config.toml
d_shared_expert = 0
activation = "swiglu"
parallel_block = false
warmup_steps = 200
final_lr_fraction = 0.0
steps = 4194
dataset = "wikipedia_en"
Below are experts of layer 7 (counted from 0) of a mixture-of-experts language model. Rows are named router (the router's row for the expert), gate (a neuron's input weights, with its number), up (a neuron's input weights, with its number) and show model dimensions 0-159. Each number is 128 + 32 x the weight over its row's rms, rounded and kept within 0 to 255. Numbers have three digits each.
After each expert's rows: "gets" lists some tokens that make up at least twice as much of what it gets as of all text. This comes from a sample of Wikipedia text that the model never trained on. Tokens count by the router's weight.

# expert 72
router:142148154076148143102094157084147082144087116141158154150034176102133110165131104108149173094108073151148116126173064144082161175168179139101146133105164086188166152111148120106157181122179133113111124132128205064116119139135160162058087134103127117184112112092146142148084069118116111124190140126131128133141149133112115157146144089096132122137078076135137165107109188121095141183104118118132055057150097195111132109188111138117141135149187123128125119168114122105131130091063137
gate0:109111107111093114127116130148120159173081143089104165158106163149115097115069156139167182102102114147126146167105139144112154134106119149139092113159150069135137154111141109185153106182168111106144152122124157100079132132078131125194062105174181082154132126117147178120067132137249119146177135159103110171099147143150135141099139121111086131103093188176183123142224141167095103100141099157119163076075174106134107149148153072163100140172184140166125116121135141120095133099068107
up0:174119093158098116107156124117154094133164099189189122113124100098081113142089105125113067161164135101169126143144167185122100117139106154136142082101094130160135157118122123079169181082084112107171137078096135165117086116220121165088126182081115145153101169152098167092170198164051161104156093074081157113136110146132125101133137139082165132153142099105105113090130107073116154117081111071156150148151109110143154076125129092136139130087131124167071127171128127202125159158123192
gate1:140134103091096122149096109119153120176144142123078162097174130226114113145120083157129097091145052069103101134063125143114118139104104121168078041134125118060141129121089158115121134105163108115134068057159128082149130134162139121099173105168174093192178154148141144186103140116132060112190126103168141110138167168121102164115083079194121116053136156101116094141101183143142174164186126087121136118140149126125135150143104141117109130140137163135145093143108126139200142102129149
up1:161094163161139121122142170132107064058115056146154027152142073168077094134171147126141152143117137090109164083155120137107188093142146125108115110110105123175130107099172153159107159092092147132143158129150103163144108140166106157153161103101104136084143145112161109103139107099156116140073098141126177091092141117132132125073175200078169133088164129171082145238151088123184110089067139129154125097159112111099175152108071128122118138147151148070102166147130110138103109173130132
gets: " ", "-", "–", "/", " re", " un"

# expert 27
router:159152175081156126099090158095162095153091107163188156152089184100084101163109116144152157111095109172148070152177128126089123160167181151098099154107162095177159126167172132118143162086158145144118113086155162084081086173087142176092110147091117108137112122094105173160084092170108145157158139137096128104165169142085081153124151065085097106075106085177112149131088192119091130182093141108105105118127140152091147112165168091094155104186168106118096150128123061097131166130108156
gate0:119181144120147203083113138207113130100227105163105146155056179166168134073176105080132115174130095104137101108117148113060130133192160128096159138087104125152102123106145070154107121101169088181152112050085115138117122122123144176112102119123095157166122188050120147118154071155166103134115172114114120138135186129141190097095136114093137084148130127154140167146100132164168102137141132170085148145144101171069099133101164088158122135158133126134143133088137130105175126121102146
up0:163108106137142153095118160119129091114117169150114169097153153166085185118070089140099184142180079147120170153173110099157096183087169120169164125118147104141167140098084165172203092130107118113126105171141141137151089106126123092152168152145084092115207172065152100129139172120135171180109116096121183115145129076180076091097168137142158156106150127071109142136141113116121094111142125141051146062071074165088076146130144148124085130180085175167097112116134134131149106122120119
gate1:132126120146134117126181176108161153147150100105175112152047150081149127140083134101167149141127126095117096153143142166112164151120096177113150173094173096136105130163131099087135124088148117172123057078096146113070165133159149041108148144066171095153092100112137090165105102150069122088123096174101134097168135075145125126131160091117102102147199042138128139145140147107106130106125133124128112108197122149046165101120124150098100173178154051079068123114088125112142154140101113
up1:156198122098128074188124115147077133099116161121114146093175129132139133118143117106189149158126135137155165164228130151133137112124100126178070141118122143086168141137156131108082168105152095140142134169145160106099109104138187110119080163082134133172144031098082162117119122118156116186105172116138145107114171134098134131159097188111139199136084162167142080122090139147129108075137162064094080127106135139165097157108114060205082088157157127152164125085160153123090144157117147
gets: "\n", "'", " of", " his", " was", " career"

# expert 29
router:146145162058128146107065164091118106168117077140145139135034185099140107131133105122171170113125102143136133155164065156088156175197147170090143134067150126148174143165131141062156150120134170110125125114156176072071076166125153141080110139090112094179118111098126135171112071132115168127191114149128142143134136103113123194141124093116128098121093100144122152074072189129096158175099141086125068088131139184077145119148137131115165136141158088132109134112122115104158149090063149
gate0:185134138163164105155135177135154098104133116128082081110131097128145086116201135123111096182151125146137089140110136189109118098163108088118111158103140117140102144084167109137074113188093124131097132143184077108124114111070127144149093130127101079169069215103075123127168152104117118154079141139131118144092101137058105120148068096110146156191199120145102105137125054165173137119133153163171158120119169042075153142162134136090086172104107162128134143134076087085087121140150128
up0:202123156174143117149098102153152138135132138154093084121169106145177105117198118100129104150118126155118097117132198187113108085153113129121122174115149141108125137085196131174117056121067124121112121181158084106130107113106123163172083062137123100156079215086098094161198132133105149136116136143094148124130097172075113120156122146161165156196188089145115084147171087174176158123109163126148149132129098045108150104162169146073085139108157141131128102140108112082120091124152143
gate1:151093099183100115148059139121147144143134110151129126098036135132174055129129155154121125136076123127111145156096140130125096055091092159120155095141075076090135157184100163132133105150101081134109150139102131072121157177069117134130141127095112102063139143098093142164107130155142175126113102089163151108114134076109129143124148166174146157168135176148121132140160136122106076097116094121133124111074071086116167147088176133127172079054051087149125102190179065121186103108127133
up1:134178111144149156202151077122148084154100114031104117123110095195091093166144115157085127124170136189074100140143118145165133175138134087133108134079070123101164108154124103142159118126062152099155078111120187116130113124123089189137192147131134099098156163116097095095116132172116117023135087137125157102171130152154119126149147164102147144100113133121105123190085165158104106090099135065124131128071114107175156121104101126097212165103093157173087154114115123104126143109115140
gets: " ", " \"", " un", " sub", " super", " inter"

# expert 114
router:135156126134165107126105131101152083172093084173168208161031096111108092115102111127154184114113116148137101130168107101127106175128164140128158163134160111175126161124141134144161113141159107098104102125135142138099134160084170124126110173123084111097068147115103142133125134185058138115121149170117150101138197135126109114092167098089135095138121119137117139075111139117101114153131123152138109107113192185092053123156222142124166103175207091078094126114147095100198170190084101
gate0:121115122088118127093096122100076122099082161089131072140187149127060116115077117088102129170169188132161150122144168145143094088157116144099152108124146121108114074079183172167108154124121110121161090133136163108132143098153098094159097133163083127194193117158098180100053142113165150120126160130090140163142144134143163146128139145123108127164155187197137099122166058131112126114122156079168202143131172138147103076128098066112120107080156190127170105096106112079103160149186095
up0:094107124137126102121119128102067170185163116115135124190086147098114159112109084154128148132083089093176107146090139177057095151120102069090084060189192131118120149127091135092185072122146075144107099104121148188144125158148152147127065151130137093084091103170097195141134125154164162183135148117143142125118097153141108124071137141201111167145111096068131147130168147160162135145127065159120134096172134135131147166139141116128120057123095113119129156121207132122048114115146129
gate1:174193137111086079113172104122134111162143211133100080137123088104082111121161122139110106124141145182147166166095110073059135126147154141144046109102163131131159139172099079123176070129113109119111135118161156185151081117163154112133135175137131132109154110109147123088139155085144109066095123099122083137129100118043137137096122093229145158084092059085148137107176111173153122181161087108170112112173162122093106143134096126097166169141149151146128128109143124144145157191108121
up1:094159078152151158173102107116157147120111158164096089161117098082138092145146129113104106079099131092143095102197148158132077084108089148080151142082132113106138185162112103109108126156148159165117097195091142112123073142118121079114149094106072169124135143154181186134130122105035136165111090171159147171121075158074096107137089128128116074162144174200094121091111158138149173153113085158140135167113093142099141165109122163113124132098089161146073135141165116108059097103152056
gets: " the", " a", " The", " his", " an", " first"

# expert 18
router:169159143099164139076087145123141086131123117118142168143142126090091118185119096144125167096119105157173102136123092074114085133192134125108138113089109125163153096181147137075177137114171194142147108104168117047087144150144103161116150147106108080150104135121091171166125067142065131135128136157104120123182138101107107181112133110085110132074106130124113129127073153157106183183124104097146106104161126115124142167157172085069157117154156160068080146167056059063078155120072107
gate0:098139083093131120101103083154143137233117097165150074116134095147164135122191112191161120130179162102125137140180206153147137061120117133142107115150177126088115149126232171079155162163095153150120102111150116086090150178114164123144179068094155173105128118124125091159175118132132137145117162181144180142200135165103169157153109162150135104106118117149119087147122136132104170152152157078115176120092135110091103138090186077140134144116152116190105134115115151114107074148128124
up0:111138075099139132147128107160153128198167067187133103157154135121157119141147113112167144109179171111084149126123174171128159085143101156136088076127136074121103145131154125100214106138094114096116098111132106121138114100100095071132129121085185139114056167107119073127149065166156168129085141195179137148188080133145159165153104144145138128096144112110139116158130142135164131099180117106082158131099179132101106176120168089075076120067114148213105110150135152083164076154120086
gate1:091136183174155079092094132121161098197169095137105109137114102124117151126117138166139128105121153042103197164116123109123184113134061146131128122151080076129067148107155150117097151151166106130109092126180135125126150143121152086161123174089101181108077160086140105144140097110211100060122111087143109076161152163108157131133136084115075123148184162109134111151105185162191111143153111112094212126135084109168173138103137109140138117184137125144106173103125127111107118198158173
up1:155173093104180134124151118119066147220070103115146155143118128143102136123157125163095097131137131181133176122090116135106119159178101086062147149120069144152146091112101153108185140130086113149134204148164094112149163118125158095136028153132178117089137111107098158120153091119136134135084100125112146135103135172142198125092182102108159092176084137129120132136182140155110231115135096113123105115108081130161182139102149121166148174137098153134059198121159103101138095126111143
gets: ",", " and", " by", "),", ";", " ("

# expert 43
router:165165152070153126098102154086163133134097118153185159163074155102090099158096116127131140115104098165162075140186105140076123158191182159089120158128134115175136156154178146139152159105155181124118124091146154073075089156101161174083102155077113113147105125097092164159097108153097134165178182136124165109167155122079099169119149082097084106096114107163103143137098161130098126164085095096085105122125142164066144105167165092077184103187173136106074150109123084097125178131107144
gate0:148142132070104153159170074091125142073104178128182098143095152129068161069124117158138115085066120185065106192130070167140146156166158164174124142073154090097110107120108135118141085167086160128133128107227115195150110167095168111122095090174144165146078155137116096138151147127178172148162099162133129056147158117110116160106060121140091109154117095094152141090156066144113142169155159163099134155081164128104117123111126120113093139155128147167123138130135100120146129071110159
up0:084161088072132127110176101123132126156096140161196089123127134143106140077116142146138119107157142110204106144120147122146044115151116158123064150149102149158130100151194098111118144141095119120118099065108142170192175173112150090123109169110095100136111145136175142134090172150101171107100134171130172169083091145093117173110180139228068085157146130143165168165151145146119150161151108170152097127177157095173089156154134126115090174106157136060092150051118132155135149116128139
gate1:108148085158158155110007145107167134126188147106142104140095137126118059078139093155130114132101076153151152133126146130111180178125178079083114143085098143133138122106163168119165160119152180167119094103100149201144143182145149140153149144065101126147087161100078140126115156101167113152119166125110146135147134105072100144127069070131113075116128118124109181097168114111090099119071077104109107124117115144112165111195151106072123075166099106114037154155126068129130143138127116
up1:088106091140120105095049109146128141072166161134138107125057132132141069115111147159092065137120089119126132109114150165084176165082159084114074112119119164107130115132177145143163150115135141168068107163094105197155149165128105100145170114110084106179114129100076118118141148118195122109132151179129100136107158130080099122140091079123139120165161184128088163102182072106133080107077108078116145181125063099126109156171156149122111098164097096122072143085126074174149103141198127
gets: "\n", " in", " to", " at", " of", " from"

# expert 88
router:156172120128117076137116168131187170077068143156128153161122227095069093179153128196152142112133094122124067143127145062114117146163125161124121159103114085127164154175168169117162157119177129144158127140123115075105076124139144153089114178049125139096094153142072166109071076133106123148200128135111136123159121144124117101091146104137107120062134110184141154152067127097120149195089093145140153140160150149130154159161158113082143114127129131086066141150139090133160140146119193
gate0:052138161135122208129124106138186107129142182173111116115154120116086060102117074124150151128134092089133152168115144132079174124107157119135111071093137072120119106126121165131187151125102091126118126159148098153145157093074126081131150160135158096109116147095198128088102204148147178173193127160123145135145098170209101131115184120144163111115110183093090120160103117079131112135106145143106130084124140132120185206170169155151122114134119168130108189117129148200106172114174108
up0:134093143065119134149111091149115123074159066160158132129136135115193115091167076097148129160238091151152165098132121113167136128161170143125116149094112098092164144140134170116123133096094131104109107178085148181134133102124161154113091120122159143140082139120158167134062132168146143121129115155154077180127084088152189119138124190093146132134094085156117088125166210086141167143140191174165119165155054165122094111089157149218145134152113115097086143149095164136131145137155097
gate1:129142151101118147140088139182095082148151103155109058148091215157102109161098124180071190086119130129132172135079122198073151153152112092088077102059094132161155186141124158134108131130113134132165136128130072191097096116124148058103122140083112133113071093097155119157100139111130116204127137174131138146137119169115130129090099172160120137140161117186147106093112092134123147131095076091111167119065187105156139139128117058089141115114102076102075147146158092111105096117100113
up1:143081106120120163133118101120146124127104098136134187139098116117155085139107113134131074154116168119142066119155157128097138105167109166121084072188170158133115107029190125103099164161143082135069121099085172157115163182114114140102111122097156148191154152142124180110147060107178168130149140161162176134114156115104052151116115102062166133144103137099124121115086176158159102107129093155193123123180082132119104146080122139165131099208122124169142177144115057138109175156144129
gets: ".", ").", "y", "\".", ".\"", "th"

# expert 20
router:136109121112142161116131095123129078113096148174143166141128191114088104140126050189147125114077124149187148201171109088101144162131161134121155122112143080150214176114151176078182144127149125148143115083150163122120114142124127121136094141098109102130112127139110119137091121142140180165165137128036164106145112079118116170126130102126120036104070130204108116115134140110102152163047150080096098111107172192142098130123145118102155090205163134139123144164066120119144173100131154
gate0:121148126108113162223135081104101134137148140168171102089111076127099089078117188140148112078084119119214103120106105093118149110134123190061098056167117155091109168133108140198111142127034112107133104119159151112098107085060172130128077150112139178121117121109085112151146151119111152108139090055127131162131148140170079097150103121113121127137111118091112197141085161124108100069129123075175141180150116165120125159160143157090126133158097101141134090143167143152159127073119141
up0:132134137119158153130103095114084160149115154077159110143100153156194139094090165172127136081105091149179199094144083131113058106084115157038143136083141135141115060137143145123125112177038095081127126143122140181170073073120134141146086109128133153104157156155110098168139062107072184146124084067064158124187099148144118139139138125148090126109116124128113165159104133143129122114106132122161141141093176184143151182101126114117106090099142106126111106075122123137122029111138137
gate1:133122096168150111143167126111088241146130094105128091156109116130115159088185086110139158057142114117175061225118130085105168126128169102118127132142164144121141129137107104117120115105128108167108199099174128124141117150189132127120120129123092163151139151180110134089138138104106097165103162140083136126133140087131133067082152112116095150124133146161157083057192124096081140101055146117091098107167136144099142164058126115145116102152102118081116168099122163149102190120115217
up1:084179173094119124143150113105184074152138145167129148136113138118165097155109139111132071168088146133088123076101103177191121153143077141104128074138057112149125127111152101096138146141106142148139091128115147123110111086096134163056127072139095080142106079124090132129124117133185100096148081133163073134082098135179139160160126165129154143084083051137142162202071116155149155199190108154153081107140107134153103114154144164102143175106147179090103119176122086150143059123146092
gets: "\n", "==", "===", "See", " also", " career"

# expert 38
router:153168122124132171107113196115142091114102081128133127226093160119113079135150160181154205077149108151135092154180160098107067133145152133077178122121166116158123203148132227130153189139123104129135134110175163100074138141135080124098113189100125121178103156134110122111121083129097127134102160108102120095129151113087141172116140098087126120137123120197152135095121170112081149160118081113149129105097110157122103144135119100067167137124209120120119199145079130131073120084121122
gate0:105150135110086139137166101073123165077216122108193161111143138145117102173141127146084160184144114146088114094059136169128090108131105151153132075135095135139134106154123151123148177197146118141149103156163135159123116180130143109049137101146086164120162127170162124085098078150080167095138106169130100149118178199110181071156162085211101123157092123116119101103106103159146157100155092116099138142171096186123079122119119133153140133108110106185091100116194149158153130161177150
up0:146150095219091126079093134149173160101111117104063167159178071081079139110128136082105130107109108122119074135143109141147116105100159149108094126132135175097123142165119179167059158110157138159104130071109100111157160113157105140143182152196179127106156135119093112145108132144218118123130201140173096095140145151147096164090141143144166178187168102135178111133152098124146120134131159120072122170069117126126073100075085118125132170082130131112095139089075079129088135170155110
gate1:123165162117096140123146166151143139153109156102110119082156152108093159177159117111101098073077147175096111129107129117093071093195200111137153128148138164154102135142127115137154123172092123147160072118133136184056176145156123118108110063109156096116133171134091084090102138174109185090158148147106113170110156166156050098089091117198158150160098125129106145098152185098113024102133089083102157183118126103087109159141154113107162163100117142121146091099146129143101110199101107
up1:075169154178146120145171134111092097087137087173216138134164164140142082076140116157090134114119163126110113141098185125174156206143176172128124127133137082125065121135114101127120128112113133155134115108144162118073141169157107126138129135092110101100142125157185171156069138083132203142091129201114081124091118112135120176133170055139118111150132135139155127101107149124194154106142139099086132114117155189162115153153109197182132064179125167162133192169140123151155107085103090
gets: "\n", "-", "|", ".", "==", "==="

# expert 48
router:173158173080150116082101168093168118149092098159164159158086173116096086168114122141145149110089084187152064156186120127075121167190155157086122156111145113172154123154183140131152149102157155138127118084141165087088086170099133169101111146083105108119093114083102182138073107171104141166170157130118132097166163126105107153124150076093107113088089097168115114135097177112082154168085094095104105119113161170083122111184148091085166108174151118113070152111116079103153169126089147
gate0:176153194089133147119159143102094112107146071132179053132078178151165134087101164092134145128124074103141080147164137145092150133150098154144115169100211135155110163106182139106160102098154140125084108085098131084056087165144149120078138073120096109139082163095082110126078117137133154120085161130167097057113134157109092107099161089070111077102094123120109129155118146124114128105059131116085084128183162151081165122130102103114169123124156103118098100091124161158167184118165097
up0:153091077151131163125137116097122133112147163162113150170106099188068146106130122134133189125122102147147161171078112124087123072087125121135190135161111130143141144122138111090129148160177041092165181083154068088098101095100123076137124132110174149111093149080153110123077098162138185069093132129129117067127068113149185110096157131133205122119111114166145130193128103129128072098139172168167115103178146124151165131144154086106178146169123069154141111139093143077117072156090105
gate1:187191221128103107128135173174137115140097155174181145114148136141133193074155138152152097178109111142099107132116149112097134148125163139191084114158103128180163099124138144100152099160179151123125143128152141181171109079125127131123113128123167087152141099119177111114133082156133105141159071157085185083156116124140094140113162071064104197138134096098117170139116156128095134116172109181178178127082166113097151171173131128035081080095135126131100106129099088126108177128106089
up1:134112173145157163140118163120078101097104179051109105133093150103169132111094136124120157124134126127167114131122160147158151144112146143106137136127120139146128133101141124146093146124059148151107151121132066117133150101203121168117135121137133132120173123117103194169096105132140181148171076131092085171063085078137132062185163163082115128097176179132064137132118113139134105114122140159094142117228128121084121098114115061089189176100160117060236102109121088160086118135135123
gets: "\n", ".", " \"", " (", ").", ".\""

# expert 15
router:162155164079172113094090165088166123137080095163186151156092178101086068174113122147142149110086106186155076158187137138099139173190176158094115158115145119159168133166177148131147163090164157145122116086161149082083083174116149168102115144088112119133108114089085162146089113150103146166158140150113133107168162146101089152112161091101108104094100089154123129128081192119086123166091122114089090114125152162065145120166159078096151084164165124112096151108118065089130176134087146
gate0:082107130136142126149063158113108114143129102108098135123147173046092079158089121173132152193151126127104107094137173114075102117118084112115132187062063133126118104104171093117120144125167129130095134097123147066158082153138129154107033142089131145190128082114166146156101159141101145140139077125099129107151147144075124162149150114134120090096187103105133041104120094162130126155125147113157110054143138093167091135146150086110184088126154111146125115070077076058110097093103157
up0:180155108160075116132141137114078062165098132141108137168109140088119154058163129093134108149149112143153130123108160101142084124128157117156131138107125178120140097105109204151111137121115126134125110109174136205067157089125125119129142109153139107079088135132109191123154153147167114108097060180173148158160153097088079184146081198104139099148120133132171127152133126139148095094091119135213108099098142096071104113104212212079165115139206138098130094107178139112104111110153120
gate1:130124140092134134116108203147174140103066153166185113110126084083093141132128087116148147115079167099046092119186139134116134142121131140122072167116134152146127171163222125124148112096130196138132126076118062140122094177132161124144112172106136130110100122098123123138111146181143114189063128180103193105174178132072144121143158126053141109133150140126084132108107188159137120101152148126095133151115155119115085149096155176079095096147110122139087142180086069074111162128147080
up1:182109142093099096019147103135135139103107090129096120182099176162172158093128113090142128153127110076125112166121123112108119124172130153129117051205155089166140081142089161108124090136125181134112132116169123158175083120116115116092146064139168120112128152167154116136177087176156089128175172190076096118150099175113095112126098179106150112091089132160072151120111182104157078123137141099071150106118068133100140192173093133150146097114107139145104110143094147170084105147147169
gets: "\n", ".", " \"", "S", " that", "5"

# expert 103
router:166143162085162122105085150114146103126094095178186153180082162106101087168121129132142161109116111160163078150182125143076145178169157154103111154120145097175163118157183146116142165101167143165159099077169160088105092182099160169082114137098103110119093093095092163146076110155115133166163168156105127093165146133101097166118155094093091112080111095146101137124080168087092112160081151114082099115105170164065147149183145076084140082167163118116084150103137082091134173146097150
gate0:199160135082128149103091124073105116121118079133171141110141169106106183142112115145181186146187122125155124120201121111164105152147150136108073132065182170182149102138128134141110148116152133129231133147103166136067131126110196173142102174139120162133127105054133129140090127153119130160101143139140076131152142105109097165097157114093178116124099126071113181080084096113110134119130140092107101090172158166123098119181132106112176119156149045123136068100101157148121144138055108
up0:161102128064165158174160120119096087184137147149159140116180129161180106169086103086173191192176117110138103140180167083107156063137130082089155121149104146081106114108098202143102144172162161165165108110106136066118144204092125110126089119163087179102111063129101147101126116132105131160091088165089098100161118155133151210181078125135141096090104140118114169094089129125138127120146081143141107134162137118145130147149169157119175152155120145102144146143184160108106172121172100
gate1:132112175118074107136077125117183104120143116170103171106164146216111112190140091092154092130096154148109095142145138167125126101106155101157125125172115126158173110217068075122158128134196173165162138174116123140115131154109187202049120119146123108105105123071152141160112126151172135148109198118118082157185082137092109114095098132133114100121112113150138130154188137089140164176060143086141119129111193135128145184155109134095085162189136127129107127112107117090154122172093128
up1:119173177117103128113094120135085157041132120052062093164174205130130169126130126182055150112069113153140112111058136124119154094161149119138109055180173059147129106142108092115097108138117119154125124150121179122089132200125099145144100129133085139139148103148110140104189108140127114169129175106166126168100123156128111115146114143128100124159097120097116089127120182137141114121194117100067153159154054107147083145120142174130156120098117161180094108091128067105110110146136197
gets: ")", "'", "y", " film", "z", "ch"

# expert 91
router:117136123114127167104128114124115066113127122164154135209127193154078103141197073131142138125118120164174122191167143068118111143129177132108171139122131099124157165119164209087149188133129127160119097073193195125122120120113156141138068133098108115123069169116137136179102092148131158152139132120089160115122126105117103191140140122122128040118059095168125145173124153106072148125077140090085109097153177201126078117118168126110142078136144167122099169081088121111134159100103130
gate0:125117103135077180110133114143132095059106085126120099179059100102113133185132074081216145103152113139113098072086105060119168147112125169059073161175095146124162104134068078121152131111066146129102154112167106129112123148125103088155133141110122165105079114082150135099133165103167114142180115086100104099148094077150144094126171147161144121121071124132135106082154091103110184089176111137084139119054151134119129125138146138100120111141157113126127202116137160090146069138089182
up0:083093105128167113127117142100111067135155113163118138146118100113151122067117151082191076123081077121093117107174129113145139120142152160148158141103106159092085160056083125105131116086129138138138112088135156113150114123124167131080126167066119138059129075090190119099111174205160121047117103132219142111101136150142154158143142177110098093122085129133064128169130198165128174112169130147128119102114046122127123120133159195162150099153107116165145156133105152088160171092095112
gate1:101102134118127144111180138180120125122102113151164154127061195132107080075081117099149117191107144154113152152127121125116111152167126122069130162109174136123162112129093152061075133127107072116125161136155132132179132142127214153176112066111132202166148132139099131072132149069145190125148108135100186126147193147118067175101095166080126126166157106107153112117110126067117137101109102100128089158099153104104187151091094071123116182102101178130092133167127139167114176136107178
up1:149143099129068088139162098144127136128133092190150154136081152126087107108127129140141142156112153107092154155098105155145134127150103100127177136116140172105150102160091145118118153092137073078179141121151188122147127122116194137120108066138138161203113111122064104111177145110136152134098108113121163130145167190150077156063148197070150155180112142115172096132159132089109143078037113128142130143156189098101189140102129134108132201064091147104083154174114160150140201172132134
gets: "\n", "==", "===", ":", "---|---|---|---|", " =="

# expert 50
router:164164176083159130087087167099173121138101105152169154161083170102105092172107108136150154124092092183151093160189135138105132170182162160080118137126160109176155117174183136121167160087141163136132113080147146083094083178093135188087096141088101116147092106092092185154082099148113128163158153139099136114178165134085097152137174086075087129094112097161125155150093163113088130164109120118103115113142141162087157120169162074079174108182156153132085147110114071084143165133093144
gate0:163139137144186144111137101043143125061133133149118159153168138137135138126103171170056180122113137102111089139159133139100150092169134143105173128110160163144119137175114168126094160147166110121158159076187133098157073049156169141082123144113067162128150167150179099095134141135106217195123093085113126175123117150141084113096193084140150125125103115147080118121091115112082141184060112158126134074148111152131166124107107114106128094109090163178089073094106130117178113129156155
up0:137187115103144158122138073165146139152148103158110119163157179131119172144152155163181162127111111102090118085115118187176118187154072102122122098130154122109141172145154073101107163136102133172097142153145108113178197148091074100136139126130169147057187076172128152134105059107126122134094161207148154128112128179146151216125127117152159123109127089127198133124147135218081106134147145148122176089141099131188113092135170092136088107163084148111113148182102118132109124080127126
gate1:167118138089122102084161155118084122093170111146121089154133147148101099127162068129076196153131086143145147085184109187163117102144141135178158158118148154156154129171138043121109090161115113124166089105174123161134092147105175160113118162102148135089119154111101159148084126123126150148103033065158100098135101147102125129109084160090112122129111011108116133115123152126136125147053134124136118153169105179146127129158091097136170141119104124131194171163156118101135194048130166
up1:155140101096085105152149159135094145091130148131133096086089103138128158091152097051106171161078049170068100138097123148102099148114113107113132118121141109165103138114113107088133163060086131085091074118114075166125135116090138090120111187204176169105145126057100105136147143155102130147084091120134151109135086166089171053146140129093139134104079105044128098126092108115159139123124128136108103200134097187121179153111154142124173132116091143128147155141108150056178120064107123
gets: "4", " by", "on", "f", " &", "'"

# expert 123
router:169163172080164111097086164097161117143095095164165149162084163106086091174118106155130141115101090155165083156185109130088123164180168149077119151121158101165179133160165161115162166084158158141126105093153160093084103147097129161075097158089122102131101116100105167162069106179099143166168150147104121121165156139093101160099161076072094119083097087149121134133077166106090120171086115110083098118125147152064145135170154088084164095162171110106079161099118073105133159122089137
gate0:107192162085223114078128088054120129144149144119170155132096127172109142127089116100122102131138051148107122137150154140050130186168146129104116123129144089134083119155140145128155103097156148152149135126192190134082145134112113145169140095142103096147144103160125128138145133187069114107145099219087110151130092145053090072121113071106131081139086050104097130074144115154105146127060166135170151145148121167095103129174121134126128135125133166105101118100109060129108122105088157
up0:153099110112146110140114104138109064107104093118168113074143081125054082131185123134119085133204126162123140156107057165166140132110140064098117114147126173119134156183153086147155112080112068142157135101111150142095087114127097073146114118108104175132127103108116116057177126112160121154151134159122139071132125050157117171097166079074129126182131208125158101124125158129131170158150098132112094164139140118121091129117189084134168090164099156124151162080080187076168097102118157
gate1:181135160073126186090108159122193145114142148127107150110069192151177125112152126184086124195117113091086096154170154151070161091213172082023113092118145124117086122078189146158131190124093142121144126062127129129146078128088089071129104127094132142162153143120120165125078113144079224149143146134126125155164115098134089135152140113156104117125141103152132139121124167098147121143086155131123166134199161152085111154160144127134092111144137122133112168141116109126071115122138102
up1:141133113095114131134120140079106067113078120154060140058129105119171159104132088127132104116119103095151131151147145125191153150050141143133149106118108124108139145117192087112159172159191152116107138147126127090152099087108177071161090139089138096135142112145165187103167114151121210059115121127089140223163124076134129069170118129126094126094102127085125131161142108168166150129111108105146118192178108125146172089175101141122068106166132130160107112198105153110153167118189097
gets: " of", "ed", "2", "\"", "ne", "et"

# expert 87
router:174169156072170127091086151103154098157097106180159169170092176106089091175095122155144162105099095168151089161169127148089113175164168162085101147119142124167168125164182153132156163100159167145133101076163143088085078181102145171095097157096095115132111119096110176147069102176106126156153150153120137113172152141077093154122166094097082124098096095164110141139093166108098118167094126091109107127136148158077161124171154083082176082162161114137071144119126064113111154139085142
gate0:112078165070080122097068163113138067130118102131150136117135129096154096111153212164161126102089119130097112111108086142147166114129200110093125101061167127144107141163155079184096133116103164100132100142137130199110086184171153070110085186143092176161125137158117165167085152126174095097113132105080155136121180131070120116118111089068120138174111157138133146071079100124099119147172136156146119112106147149096086094161114156171170061166162150158128106111111154119148141133056128
up0:108167132115117108129105085071105149119137136191111146118089150093159188175090082120104068094083118088082156097126100144114098146070104117141144183152132118109094084161087130212097142148138191145167105099027203183147095156153145150145064153198154112169123128094096137109080137140114115103092115099124137159126111152137078131093127115127167153170106130141136166064153136152147118094078179153074088109107134110095159129145134130165118132117098150117155154114121151062085091149154129
gate1:165087130138099164059078151127145123158141112148156127121122111138105134193122143179142130094139120154152130117154176082122121097114188176135082140135160145141146120137170154123245190109151102137107067119121120077137113090107134110082095136092104145099146117164080147121064069154119082070163129155123070121187171178112090109145202143137161079102070101072150121106050162093117094180169122116135117091105158110091107152112156156088113165150147094118099147133152099135132150124105126
up1:133113191148191191137131134127130094102129160161139154035107099139165171154126161160129172158116110155102130130133086092115084086136194134080078067117156116142135099162120093144112129168144084096148161163097134141184093160152114113114135138174134148058141169144104163132144137137121121087100107194165087125103134142153103156109162089132126093147089151120187152159047107080111085087152129142094141110089175137128061073106076159129123096123175157196136104123073166129138161106170115
gets: " |", ",", ".", " and", "s", ";"